From a checkpoint of a small mixture-of-experts model trained on Wikipedia: 11 layers, 64 SwiGLU neurons an expert.
Below are experts of layer 3 (counted from 0) of a mixture-of-experts language model. Rows are named router (the router's row for the expert), gate (a neuron's input weights, with its number), up (a neuron's input weights, with its number) and show model dimensions 0-39. Each number is 200 + 40 x the weight over its row's rms, rounded and kept within 0 to 999.
Before each expert's rows: a language model's description of what the expert responds to. This comes from a sample of Wikipedia text that the model never trained on.

# expert 51
It responds to: Place words like United, North, San, South, West, plus numbers, ordinal "th" and prime marks in coordinates.
router,252,245,235,140,125,214,227,260,247,162,248,233,187,207,226,184,240,244,265,184,181,250,169,218,242,146,194,218,221,188,141,186,224,270,197,148,266,226,259,209
gate0,199,149,285,188,206,253,206,187,210,281,168,161,265,227,140,155,194,183,253,185,233,206,169,219,188,223,190,234,179,210,190,153,185,171,271,237,214,218,178,218
up0,238,165,135,159,249,270,162,219,164,187,189,212,83,168,235,227,152,256,150,268,158,157,220,261,219,236,134,204,202,165,184,132,198,182,114,219,218,162,247,177
gate1,195,190,149,234,225,209,182,230,213,185,148,194,225,226,140,198,154,176,195,205,207,185,191,190,234,164,126,239,172,251,158,215,150,223,193,197,177,264,212,127
up1,190,245,209,203,223,238,164,196,162,282,229,196,189,224,198,191,214,209,156,171,208,255,245,160,241,175,163,291,235,237,275,188,179,155,173,246,234,203,238,255
gate2,173,156,243,201,268,265,236,171,253,184,221,222,160,195,223,247,190,172,235,235,169,254,224,233,222,143,200,205,162,266,169,206,177,171,235,155,198,139,163,200
up2,181,170,238,197,108,120,129,169,232,219,151,221,162,154,191,286,97,168,246,220,153,249,171,167,233,194,184,124,178,262,179,130,198,210,177,276,199,173,261,167
gate3,255,147,221,243,241,153,226,155,200,236,206,158,262,233,269,235,191,194,202,228,113,233,232,211,184,142,203,191,180,189,262,234,316,199,141,167,232,169,203,190
up3,224,167,203,175,239,262,139,189,265,150,111,203,226,244,140,212,220,146,186,256,212,161,113,122,228,209,196,225,225,202,158,181,156,272,152,181,207,190,148,151
gate4,228,194,257,186,219,233,159,213,146,158,196,182,221,153,158,219,244,177,134,201,219,205,219,118,170,251,174,169,187,167,205,161,236,141,175,176,188,190,154,223
up4,117,175,157,147,220,230,258,206,284,224,253,257,151,190,137,229,210,256,256,230,197,164,125,171,216,208,203,227,250,162,214,275,215,255,167,208,232,171,142,185
gate5,230,225,181,211,212,186,210,163,241,114,228,220,212,192,155,205,196,172,176,179,179,198,150,169,154,235,228,150,150,198,199,298,189,213,212,194,190,176,224,191
up5,87,186,218,144,292,200,182,196,238,283,61,213,229,261,92,191,267,227,239,247,192,198,201,170,202,204,214,215,183,198,189,266,216,164,215,198,198,193,176,207
gate6,150,229,93,234,130,179,285,182,203,224,188,246,193,150,75,188,251,205,219,175,231,258,217,219,195,169,224,109,199,181,227,197,143,225,184,178,255,232,122,107
up6,276,156,233,177,245,143,214,145,167,221,169,177,202,246,237,112,204,183,224,229,204,228,213,249,219,223,221,222,260,184,216,262,179,177,214,239,223,241,150,108
gate7,194,199,194,261,192,190,236,287,212,224,170,150,259,180,142,252,187,250,225,206,193,247,178,165,119,252,140,171,231,198,169,229,145,130,180,165,137,231,272,241
up7,210,209,198,193,194,220,266,148,208,238,217,184,208,261,177,171,231,154,176,168,171,118,185,194,282,163,243,205,316,176,129,208,207,238,225,197,245,153,161,207
gate8,196,158,198,162,201,220,278,232,207,240,265,218,282,170,246,162,227,225,128,187,231,228,216,198,195,170,238,223,153,205,165,255,212,165,207,252,236,231,214,184
up8,173,264,161,184,247,227,256,174,224,209,118,239,196,221,231,137,166,206,175,229,207,215,205,142,202,95,219,129,217,242,202,287,188,187,190,166,159,210,202,176
gate9,196,217,176,208,197,95,156,230,229,229,252,194,230,225,213,196,179,175,231,176,169,191,187,148,203,245,269,218,147,171,265,272,204,244,193,226,284,168,124,155
up9,172,137,129,170,245,169,257,206,190,150,181,199,200,124,106,177,173,213,172,285,186,165,243,237,207,230,180,264,200,189,168,192,165,188,95,187,265,97,179,191
gate10,188,180,201,228,219,207,153,185,216,210,199,206,170,266,165,335,212,172,217,233,164,198,193,180,143,260,230,164,196,149,129,192,137,149,177,192,259,214,154,154
up10,152,276,105,226,213,180,184,183,205,147,117,224,239,230,150,191,180,205,174,228,163,242,146,217,195,187,258,251,221,230,236,266,207,153,156,239,222,168,212,168
gate11,173,159,127,213,171,160,152,232,162,269,214,230,191,265,221,250,151,152,238,181,252,140,198,199,175,221,204,262,186,154,198,174,235,204,158,140,203,195,191,231
up11,235,180,162,178,214,184,174,191,268,299,217,160,254,146,253,167,238,264,211,178,256,187,202,277,136,169,185,179,182,199,142,229,185,249,269,224,158,193,158,208
gate12,200,201,217,215,184,193,205,183,225,259,175,214,187,178,145,203,179,236,212,222,188,168,152,157,125,180,155,191,252,157,64,273,207,191,177,193,272,207,199,187
up12,189,231,214,160,227,223,184,218,246,219,320,207,212,231,224,261,148,153,185,285,192,152,191,290,225,185,177,148,197,232,169,198,223,176,239,217,202,162,146,132
gate13,136,207,193,145,198,221,224,256,173,188,212,227,271,244,179,157,250,119,158,200,233,178,227,230,188,240,237,183,187,219,245,232,194,177,142,205,173,232,211,115
up13,233,206,189,161,150,223,142,217,256,149,215,218,200,206,205,185,193,249,174,280,209,183,204,203,257,139,203,181,226,166,150,220,255,280,167,207,123,199,110,165
gate14,200,215,196,177,237,175,176,148,110,152,182,239,200,223,199,137,181,220,148,299,201,211,236,159,159,238,243,180,301,278,221,150,228,252,211,109,135,122,171,138
up14,253,133,265,160,195,250,278,186,213,222,221,120,119,235,168,262,170,206,255,195,234,235,177,199,198,210,197,162,183,108,195,218,216,159,189,196,246,196,119,247
gate15,170,100,170,220,224,219,205,231,219,141,212,213,177,144,179,154,152,208,226,183,195,217,230,296,135,188,201,161,166,181,101,205,184,194,162,140,207,209,185,112
up15,198,199,167,196,182,192,191,155,237,250,188,214,200,261,166,225,201,181,225,199,215,191,244,206,132,77,224,279,218,159,204,173,242,262,177,190,203,218,369,123
gate16,192,246,191,205,193,207,266,201,218,205,118,234,213,216,158,260,173,200,182,242,224,151,271,200,177,226,147,169,187,168,206,161,222,187,209,164,170,205,161,216
up16,268,189,282,174,169,272,168,189,149,205,173,177,162,188,180,203,116,252,268,213,197,217,204,167,166,196,216,198,214,227,169,228,176,261,216,197,174,177,185,265
gate17,97,150,209,181,208,207,160,115,196,252,182,225,167,148,214,237,273,190,182,139,224,184,297,172,123,194,237,159,189,298,146,138,221,195,205,223,74,258,175,190
up17,248,188,142,162,196,173,166,111,250,172,260,187,122,257,183,227,159,173,187,254,169,251,177,226,137,247,211,106,161,244,263,268,188,203,136,195,201,184,140,180
gate18,251,199,220,222,196,247,178,170,186,260,246,189,262,239,177,199,227,201,201,233,159,140,174,136,243,160,196,236,217,137,238,248,228,220,198,211,228,190,223,199
up18,125,178,171,222,224,152,167,251,179,225,198,138,133,208,247,143,261,138,186,271,175,204,228,154,243,226,243,161,177,166,205,199,226,269,150,227,200,289,238,237
gate19,229,145,191,202,140,213,221,181,141,139,174,168,227,223,231,225,180,201,201,217,291,130,228,200,208,192,187,212,135,260,201,238,203,210,145,230,141,135,190,174
up19,197,201,174,142,228,133,185,196,246,212,232,291,272,179,203,159,273,177,166,122,152,235,162,90,228,152,195,225,198,216,220,236,152,200,192,225,298,200,211,211
gate20,199,211,177,254,159,254,252,188,220,141,191,237,187,188,184,207,140,197,205,234,211,181,200,180,163,220,178,249,214,173,220,178,266,185,189,183,241,168,115,152
up20,196,248,183,219,245,131,214,201,191,161,160,147,155,171,302,171,228,216,187,117,192,218,167,125,214,249,244,204,269,221,180,220,212,204,228,257,161,259,175,160
gate21,196,198,167,196,204,163,161,154,156,233,181,279,299,176,189,208,254,206,164,202,221,249,194,227,238,241,208,179,208,211,223,232,188,72,186,276,243,183,193,199
up21,222,196,207,202,176,134,208,103,188,137,273,117,205,158,212,245,224,169,197,219,179,227,202,184,228,249,225,213,287,222,227,187,220,205,156,190,265,232,259,258
gate22,225,182,194,225,178,190,162,101,205,147,152,209,193,203,94,203,233,191,218,186,255,248,200,185,249,241,180,224,183,191,145,228,248,243,116,222,219,210,186,265
up22,256,216,183,201,203,193,194,259,195,210,240,225,237,217,303,181,212,177,211,192,193,230,160,186,163,217,279,208,215,242,234,226,192,163,147,234,251,189,215,183
gate23,175,225,222,196,180,197,217,191,174,164,127,170,192,216,202,263,208,158,139,211,190,191,229,217,219,219,172,153,127,232,260,192,165,114,129,250,166,226,196,198
up23,203,256,223,238,173,169,203,175,193,211,209,182,161,134,242,285,221,176,259,219,152,215,140,182,185,187,233,168,227,173,177,180,226,172,271,331,184,125,192,200
gate24,248,203,207,213,178,186,175,200,161,259,175,133,278,212,148,196,147,195,255,243,185,196,262,270,228,205,165,208,119,185,269,188,254,184,306,189,241,260,201,188
up24,171,132,204,233,245,181,236,136,194,298,220,240,273,171,160,220,240,212,178,179,256,166,207,141,292,221,136,273,200,183,225,123,192,57,180,256,170,201,196,184
gate25,245,190,170,195,197,194,180,159,242,233,172,216,211,228,243,220,206,166,180,170,198,182,111,207,206,228,156,206,161,118,209,252,205,161,184,227,238,191,220,191
up25,219,222,223,154,208,180,178,179,193,142,195,179,215,154,181,147,241,260,207,293,275,172,212,211,206,228,168,122,173,244,233,27,140,186,214,246,212,223,166,198
gate26,201,209,162,173,200,242,168,253,176,298,208,168,247,182,214,152,212,214,195,236,212,266,190,217,220,175,251,144,262,144,259,204,195,135,150,225,203,176,194,186
up26,256,233,213,153,126,216,252,171,129,179,187,171,166,242,189,164,256,132,212,214,174,245,169,206,225,190,188,187,177,246,155,207,171,196,270,243,217,142,163,246
gate27,217,188,129,183,220,231,131,127,151,242,199,171,272,220,163,142,235,188,197,255,191,148,231,148,235,158,197,188,187,249,208,229,211,173,178,243,214,200,170,224
up27,189,235,236,239,178,197,183,186,212,283,208,144,196,130,235,235,197,208,176,182,198,229,175,185,232,194,193,154,139,209,206,207,163,158,174,194,212,125,192,145
gate28,217,190,227,180,207,219,205,171,151,266,205,210,161,241,206,167,190,168,208,211,249,174,203,204,121,304,234,176,131,250,147,255,195,195,195,191,162,229,218,162
up28,138,188,150,209,170,248,151,140,309,176,152,244,188,238,207,165,240,220,235,190,248,104,165,219,203,201,246,202,137,207,192,232,271,206,228,230,212,294,160,160
gate29,190,207,214,227,228,212,231,134,159,179,140,321,213,195,175,177,194,225,234,180,115,167,235,194,143,241,215,143,192,116,196,186,183,168,174,193,212,241,163,217
up29,214,171,204,209,151,207,150,215,183,208,134,179,189,155,183,132,226,197,184,227,214,163,116,222,201,189,213,217,217,152,157,243,200,232,181,150,257,275,154,166
gate30,228,182,174,176,234,248,158,94,289,237,146,219,328,187,234,154,169,158,166,144,193,164,147,233,210,184,192,222,181,216,242,228,208,217,160,263,205,220,201,140
up30,181,244,186,193,241,216,116,112,266,187,214,126,197,144,262,134,132,174,196,142,205,226,164,168,241,222,196,122,182,290,175,112,196,241,170,183,151,164,232,180
gate31,270,197,301,254,188,240,197,197,231,260,189,217,322,234,270,199,179,176,204,271,167,142,241,203,140,227,187,139,239,197,101,202,176,174,189,263,222,153,261,219
up31,153,222,228,160,268,227,251,179,279,209,150,181,248,201,216,164,93,210,198,149,185,250,214,262,178,277,151,152,244,213,198,242,204,214,234,229,262,155,188,240
gate32,179,262,131,175,233,242,198,162,260,242,159,227,224,224,210,180,210,161,135,214,286,140,134,180,186,224,192,173,151,231,133,214,151,227,210,247,170,257,197,221
up32,225,192,204,161,192,229,174,173,183,226,174,258,140,208,334,166,203,243,189,156,236,210,139,118,192,187,168,194,210,264,200,210,199,200,236,253,205,217,226,188
gate33,233,261,172,215,260,200,201,221,154,261,165,129,207,232,190,232,107,247,180,166,199,147,221,211,183,207,205,189,186,229,101,184,277,229,186,254,192,228,167,156
up33,190,191,169,212,252,144,157,196,202,191,196,170,258,173,220,231,172,174,174,209,209,279,273,171,233,216,216,205,247,172,196,126,226,265,215,263,169,223,180,160
gate34,219,222,206,215,217,182,160,192,239,170,224,180,174,207,194,157,209,131,227,203,162,274,235,122,137,207,234,199,222,177,140,190,266,228,142,135,233,160,239,210
up34,182,221,143,178,170,185,244,180,241,211,214,265,116,238,175,189,161,253,165,264,232,206,218,249,215,144,237,156,190,152,187,194,132,259,192,269,182,169,212,220
gate35,184,242,124,189,172,259,160,219,173,168,124,152,204,142,300,147,219,214,211,220,148,191,188,212,203,171,198,184,191,269,229,207,190,207,277,221,264,231,188,162
up35,140,166,155,118,236,209,123,149,228,167,185,196,113,149,180,221,262,170,186,273,224,295,190,148,198,198,191,231,197,201,193,182,235,227,198,234,225,201,224,189
gate36,214,228,175,312,209,177,148,240,160,243,255,97,196,145,229,152,161,218,177,180,200,281,186,152,188,274,251,128,207,185,209,228,174,221,181,227,197,158,135,180
up36,203,288,188,210,277,163,171,188,170,198,230,222,183,229,168,240,225,154,190,173,161,228,228,247,188,197,228,233,212,140,189,193,167,146,215,215,167,191,151,176
gate37,159,249,184,181,264,196,164,182,153,225,184,175,301,108,108,235,256,226,223,159,144,236,194,248,233,145,135,139,202,236,149,139,168,191,143,227,167,229,222,172
up37,164,203,223,262,198,238,144,232,216,185,147,208,220,212,175,218,168,235,184,268,211,228,207,176,221,206,263,196,156,203,188,181,95,151,213,169,105,188,215,202
gate38,170,148,171,176,230,269,255,140,199,247,220,209,190,189,218,187,208,187,129,178,266,194,265,194,195,225,172,126,205,260,267,217,164,251,166,161,206,282,184,273
up38,207,271,154,178,203,217,248,175,135,210,187,243,200,170,171,182,290,241,211,123,267,210,231,206,191,169,212,117,221,273,147,242,199,226,196,180,158,153,142,186
gate39,215,231,254,215,213,181,229,171,146,254,236,136,282,168,241,182,220,138,229,218,201,181,180,167,209,174,138,180,176,143,231,248,172,175,178,257,174,236,172,177
up39,204,176,183,276,203,217,186,173,196,196,180,199,256,164,208,194,189,223,187,257,191,204,252,196,199,165,208,254,271,209,152,233,182,169,227,214,238,221,182,207